Experts of a small language model.
Training: 570M tokens, 9505 steps.
Below are experts of layer 5 (counted from 0) of a mixture-of-experts language model. Rows are named router (the router's row for the expert), gate (a neuron's input weights, with its number), up (a neuron's input weights, with its number), down (a neuron's output weights, with its number) and show model dimensions 0-63. Each number is 500 + 25 x the weight over its row's rms, rounded and kept within 0 to 999. Numbers have three digits each.
After each expert's rows: "comes before" lists some tokens at least twice as common just after its tokens as in all text; "gets" lists some tokens that make up at least twice as much of what it gets as of all text. This comes from a sample of Wikipedia text that the model never trained on. Tokens count by the router's weight.

# expert 13
router:528483460465535542496513469489541500484460471501482476451502496498484516521508519492518491505529530503498486533526515512505500494497499516503494460478492500472526478503484494453496511498502501
gate0:510497526468500503543521493475523480490475513519483469488468539497502462500464520484469499507495487507532525486530465516547483476464479449513519514503479527541494540480499497530579493542499518
up0:523514475485499499463479490515461494512487475514488504488527461475480557473503457537520486465524540533537532470521524460479481478485502512502532505467521450503513495497534511516442576509493490
down0:510472498499478447517492471512477525505521473533511526492484550501527490511497518485492562482527525491478531488520504487457499492523502484504490531478507522491519476515491489479493514545499485
gate1:513500483492491465512471513472499510457463520474512520522522495469442474521491511543466520521489526513485470492496456531486514512500573423520494489552524527512492487472506504522460530476481539
up1:510516507514518466493485515470540508477543489522536520506552505492509523520468522488508483491523529524484490485498527490496443515482484463515504535549489515494541503493513507553528448464486510
down1:479469461497526462482494484451490540538505524482516500501511500501506512531506494511484533521545549523472522470482500495478502486501472511528453532523507545521472540483526477527500495494505496
gate2:511505522506461489519492488515474485539517459517483490541478498509499488525484498503519493521524479480494504510506483464547520446525476478522485478573516508504471519498549425498466477474521517
up2:513534518530500507467521457514509486503520473528531485513475511525513498495472508473511506496543472487476553513466490452460463496537489512537487487528502449502523501469560450469500469483510517
down2:446508506520484532488505523493456514512518435506496507512512517468538515475532551485497481519532496474506545528463493453498520510513507479468437510528478527492500487491466506507562503485459516
gate3:514520501538445499531481495463490481486481512514545484495516555547562521526499473522510539489565513475479506490450513536533524522513538482491490470489495508488501507533488497498535528498513498
up3:500462530475526483456517522506475507507524501497484524509488430449473492486552505475478481521458483500505509493493474514486479469460456519514513486524512499512494489473514499536454510491511487
down3:491522529474464551504520498484512458504543504436478497520505501515467501491501483499475483509475504490520477456496445543516516511518465509505463479455497525501500492472519502488458496466543475
comes before: "-", "|", "==", "===", "The", "In"
gets: "\n", " |\n", "|", ".\n\n", "\n\n", ")\n"

# expert 19
router:478518512498516500486458501465511463513497456474481518441530525479532495512490486569482514509503522508505474484497495487528498546486483460494492526473501519478512469516528494497498486518551456
gate0:521524524507487503549465521516506563544547556514511515548483485492495535466475489525500527514480490523481556505557526544542482494524495484521494484484532526495549527506502558480488513500426485
up0:479507483509471477481461502467469497528504508510494518521503500502499503509529469468542486497488505506524491507521535499529462520537522497524501479486474504489520505514481568472514540481442484
down0:538529477496483507508506497470531529515502477484507495491503494460498501472578498435470510486484498518483515481498482536509496469438542536506480543464560508509530521504493478516479491472527486
gate1:536509477485488535476475518494500508448530513524520470547481475479473490488474454499468479477505485539491502552552528525525482475493522507518504507514467489473532488533494502483518519478520501
up1:532514479474490542479482505509497480447526510522520485537491464481485484475466448501491466495504469545480476563523496509511487492499516500551499482512483501470531476530505494486524530471534494
down1:506524464484499531513510477533517467530482477531516457519528483505521479497520471485467487555501533504496489476522484491491504508480506501462487486498467529501511495540512509559523518472547471
gate2:465537517496536473504466510490495455488488471494506501472463461520513528471549512525515501527517480487512497503444503505431471544481479500497531516461509543503496526505502477472480442518464473
up2:491467490526509511491515467502455511467501537507478476485519504526487466518468498486499462502487478510474542497535502523500550499504508486503500473533496471481465502487485519489555532526511528
down2:531532487528505506490490512531521553515474492466457460513506543495477472485487508478517534467491476446498470466484480544502507484506504524532551487526471518553507469457501493500510525519550496
gate3:474490455530532420489519492478517482542463487509490451530526509485538526521572504486518515494535461484495521518497521511505485501553493513491540520483489516538524502532452500480539495509505514
up3:537518531494473560508495533531483531488493499467525516481475496523471458511432507520516470508468541524489485502516538493484514505442504511510463473487534494470481467459513500532467506503481509
down3:514540525481506509551515506510460494512510486500521479502512514453498507452467495484521506494525471507469486473494483499535488497507485500561473520536494501533467480496497467504528511494534496
comes before: " ", " —", " |\n", " —;", " +", " –"
gets: " |", ")", ";", ":", " (", ")\n"

# expert 10
router:458495482490515501488479447521496491509464492488480484472561513493486536487517466502494487498537493479519497525513465554525521474496504510541498523508520516493575493499505529526516526494552484
gate0:493498489484469498493512466496541475501515514505468516479489486470483518468512533505474496509498527563523497504494490562503507519466477517504493505523504482505519472486500510483470494487517555
up0:535489515511521500490501499483490538490499467484525480513534467530537492486494473479499495510508492458495502511512500471524510465513516486515497493520522507476504547522506476505476509490511489
down0:534479510436478465516455515536562559468529472469484510476497442498452486552508492490482488532516535536496515491498502536502481480503517490464512510494499491498533498543510526502477490492512481
gate1:545468496522515456478459507520467507512477488515473490460462487468470483495493524533488502478446494496470517509521553517470471545491510474537497491509489529516566482484491482535485480497460477
up1:476503504467470476519532528475555457497540478461514490475545516526500532515506470453511492483514501485532493509468500447530528498527525505475537484481513475527477541511496500534485480500518442
down1:441479485478511499440489503466524514492470494465491518459502486520495477522524501545514490474516513511521506516487469472454503484526544446531509502477495517483461506500490577490509534533488516
gate2:515461515498528516457501500508523557484513498471469543476514509492492489471552487496481508511494507490492487531531524481542523482503515531501506520501477477514541489513456485530522511526520512
up2:471480477528505467508513476502473482519489457519519495500472471464536525495469505456531492504474445567479527509498481491504466501489501456491438463514532533516498470470562515459476492510518491
down2:476470527491530490493519489497520520530482470497497528488512542514445471524501501477500525501463481515508498516534514499532505489494490473513508526535519524486501479511514438474487525542527447
gate3:517471493473483484523492502489507499454501502484487514474557509497505481479456472488495517526536516536458507517494496519533476477461509476487490533493492502487519489508521526488536531498512500
up3:517497485496514499510462518510488482475504474492488558486513507511525489512484484531523508468505445500484480533481529497523431485493476506530463519489514524489527472512519522550470498503503482
down3:544505517499511540519497496489495521487489465521470552529480497483508540501476524455469478472465471511482455506467554487468485539529503522490517498526499527491496509520487503539517521462515465
comes before: " ", "20", "1", "19", "0", "2"
gets: "-", "|", "–", ".", " |", " -"

# expert 17
router:528530458539535555528466487487507571530548472522496521434495453540544518470552508532520490485502517526491463498497516507516472463473495523518519502499493525469522486484488526522507522530526479
gate0:487483451513510547534511502468547463512517486539514517475485533487536483487459533533474480511462504484513453537531509504493525540482480484480462515491522493459510498513530504520481507494515485
up0:495492533475514578497499468477498454541458484516523529484506527545558494505512482541509519483526519470468499518493475471518519541513502510453509496521501500514523508536512480506475529498509491
down0:487518509476455520487466474540513488491470512558484477502546485494511487508553427505493493486480454497483502502470516490493473507470514505524463548493507527505495508493464509491501474460539492
gate1:474503501497514513501503482504478483541517491544527482501519496530507469517517459530520533470567494512473472543510466488537509504456557502478452499506531536563525513495506495521506518536529473
up1:481509497526510480509474459526477511486509499496509475485523504493514530491498449514491480491498518493516527503509496468491506525513548515482481497517536503561536517465484486575495533514503500
down1:490480491531518476491501519466487497497499513546533501510460502498514473552525533526482477507515514499497515542477483508507490450517479528499556498486535513493499507478549516502523475474503505
gate2:524525500478508527509489475517450468494459503514504497483529510542483533510496511542500511498452481510527540526507540530477498508452500494471506535467503475472513507501544569504501516477524546
up2:538499528498498481480530482499554483495524494507473478510466514545530481525519491449484515462492498524448472541504503498503465525493450517489498519540508524482489480467528516524492514462530505
down2:526502548520431473470463524488487530508468484555452492518487502497484479527538527471469510511493530513506466482496504492486501521504514493510523473501502501517503522473520491531501526506514490
gate3:492537510497530468532516497507481515460505495509489498485489470510531508502481496519488525508497463503540502500530443494478495521467548507520491484511471481531509548505518477474523507484482445
up3:487491496508523516513508510509476511485479461537464514492517454494533523475485512526501535461486482492527499472561499504519490528511536504523482498531445496506496561497508495479532480474491442
down3:485555465490508516500493539477500489492506491522494484486534480497525531514523471518506486472528466537494555534446509522502515516493545537500531486498538506501510533500500525531512496513475504
comes before: " a", " the", " to", " in", " by", " that"
gets: " was", " is", " were", " had", "'s", " be"

# expert 4
router:509532483502483501553478504506500495495459494517470511440560500491523519515494480543507516469495504511488469529484507506519512505482479508500475539489486511535541534499499523526485510546474442
gate0:506502511527506452475508498476486485496533510532521546468515507512504494522500521513498497527512515522512503472489495482491497553489471512505473497544478483485505534489501517575490505520460441
up0:527492491502518479503547486502493493511521515548546504443488513483483499507506545502505505501497537498475454501523541517506473528458491513512479492532478476464490511524508496560492500523489485
down0:494466484533519530504497527503536517524494490531515505540447520497524498520515472485497484530518510500531478481475546522520528494489518544494507503476447499487538483483499535527475517513516481
gate1:514539515466462520540526481508494510474495515504518514488497518464498512488488553528463507469534490493482512448519520519524496521496470565478498472515453512502495505513512498503451546474501494
up1:465486517514510484473501440497523526503485509499541464506543471495504543494528506472548503506484553531495534493499470500431480462454557493486487495481487480482461497447481495478507495456470484
down1:454542516457489518461503500478486537520513510482490490520509483462511527481499516499502485493542499510515563487529485525501536514489496476568469497470487516515523436528514551487468500518481492
gate2:545488450508500494475499488510470509454511486466489477488509474534466525487516546525512509504490477506512530467500509475511507506509476475501457507491466529512503511489502499470524519495518513
up2:504460482480505510525514483504532494521529520516461544489488443508524469486515491453475486505506542469455531464542498557515520503488508502429508514499503437535507544505514531531537486511522475
down2:498481465491548492503513552519471530525508472532508510502437500509478464497478519483469480493508476491466525489502494493519474491514494535504501503536494518501490532488539522485461483490505455
gate3:476531518518462527528493448491484495483487528520503480482501488563537484486487508476506484466532511455457457491510479475502515480520470533530494527482513499478490522467477539499488487518517522
up3:479501530499480524488504412494485547487520501513488487487466480523528475531531515482474520484478464450462441497536468503505515467513459536492537494483536491515488512505491533456544526507474474
down3:511478496505470507519466463532512471526503499497513510464440491541496520558504510535509455488498492500501473556506444507461471509541532486516532499485527521504552461494505491511464498516498489
comes before: " the", " a", " his", " her", " he", " that"
gets: " of", " by", " to", " from", " with", " for"

# expert 16
router:498456455489511509494476480528509471494483496496501502456522488511444502523508495525462528466514504494508490502501542497495515512477522505523504519460494520508493499521504479494523504537502465
gate0:543456474532513508527537456534520483510499519480491483511489506535490499491518542468506494509450517484514483512529478498518489527514503486491489490481504497519454520491475523465514543534530475
up0:487449470490491460479466479509498565502529540480491483495507461494469498504465509488497470496511510512517515514521525470485440446501481509514518487542462497468490522497532475476496507522533485
down0:538512483484530542547509518488425506486504478483457500504471580517519517494496526526479502513495464508501493491483482529523512510521460568508527497511570535536494510503492503514497480514481503
gate1:546483497510477470480470526459540475438541484510521516499502513479481515499498526481558465514488507532467511473489518504439508506516518468497511529497538466500499490498478473515471496519480510
up1:507485530467550527458494523504496486527510515538523555498500531560512525515512500516517522468552478508491486500492492504537488512467474499481471496472476488509522518522514543491476533474509467
down1:491513511505508451468538491476519458554492506539455504452476485496507473484505496491500472521521499423452532460488542544547511530483499521489487491541491519501548497480528476517528536532513553
gate2:526508540483476519533479510542466508515505507507508529482513504501495490494495529459466493493506492491504528507486504512501509532483487496478520531528525488493518481526493511516447474497465467
up2:477487511491516527502554458488547540525529492512471432509498483540486521510503492487515510503517481541524444486500507498530496468495462520503467534549500488478500542482510457539504514521496488
down2:500479491505525536477516468488488469486491457495478507524578586498505529451504523547463521503498527471527455518476491478504530524539464492539525516504462447487528505487496529496519477525498509
gate3:517544491534533482531476535540496523502514513461490526482545493498488514509538554498452558489464519517474462471490513470497511509508541487488468496525486491531503490492489507498526469497463473
up3:518466516490427495486483477515535501511515482463474477506486512490547487491473489490541484469502512502495499472515496499523457455488445519489499560490492497489507513489503525477491557469488510
down3:484551475507472492492465524503520468465450497461552506450503507525516481550513538512477524545507508513488502522519520514520526500494474533525458508507492496512504459566541506476503498454527512
comes before: " the", " a", " to", " well", " an", " his"
gets: " in", " the", " as", " on", " with", " a"

# expert 3
router:493523502442562496489483481490492475508496494465482459480522536520503493511505533515464486470521491467489509509517500481535531526520518518516478498496543520544521531531504517455483505502466487
gate0:460511535543487575482511476512549480497516499509514551498485477483533498481477551494498501477496536508542512479505483499542519537499478503494506485482503522500446496491452486496521524488542508
up0:481527484472455477530466516512535500493480482509497489488520477503500515547473467529506511471502527508508482447481462549488524493523502491497527508499480475546524477524464492512501490509510488
down0:506486493467542516497520504420506478505475468496504517495553521496502499500559505520518453491519485507450491508479513495497486496538549483505520473481507497486502520477494468477496516457465506
gate1:485475502533502506497522497476513505521473484517492501486460506507492482484494477498494468487522478541517473491542492468484509534521497498474523540494530493525527488509533518513489489522472471
up1:534500521518505477482511459521469496499507522500494539485505541491487523463522492481450465467495476544491480509507487483472527506509492530516521480517493488479507539491513485539491466512514492
down1:553527542482486520493484525486469521496498477477470457460476528472488483481504517464487477518493466461540481488493495507484511532491525525486503506470488518510513465470492536489480522480472545
gate2:522472542480507504507490494467523467505468506499472492500459483536491503440528515520495480454520530452462481516507479495517512503530519496461488518507477446479504489506508534508539519507501537
up2:561466480528487495510520491501543493478488501506504459512514482491484519481496517488486485461504494496524496493552456455481483511470446482485518514507507515471528516539494490495519484536469491
down2:489516496499536534504502504535488487479494502459476488502485496501522487483485479530518442505497510472532498450492546501520489516508531539449454484458478507484517508522491516492497526498495471
gate3:483564499473503483521463481507490459533550527501553474475496509525462491494479476548495516504502465508463498510501523508509483544575517480494525518502490486508453500488460467495536504486456480
up3:483493516497537527494518522484481514502505499513497514501479462521517530520529470504477484486542519475518493487503473518442489511457503464507497533526479499489516508467482511448514507500507527
down3:481482506495498521470554467512482515450487515498498503471510536511466522493482521509459515538504536478475469518465540537508486515443489506512493539494538504548475469464499513501455565496501585
comes before: " of", ".", " |", "–", "th", "'s"
gets: "1", "2", "19", "0", "20", "3"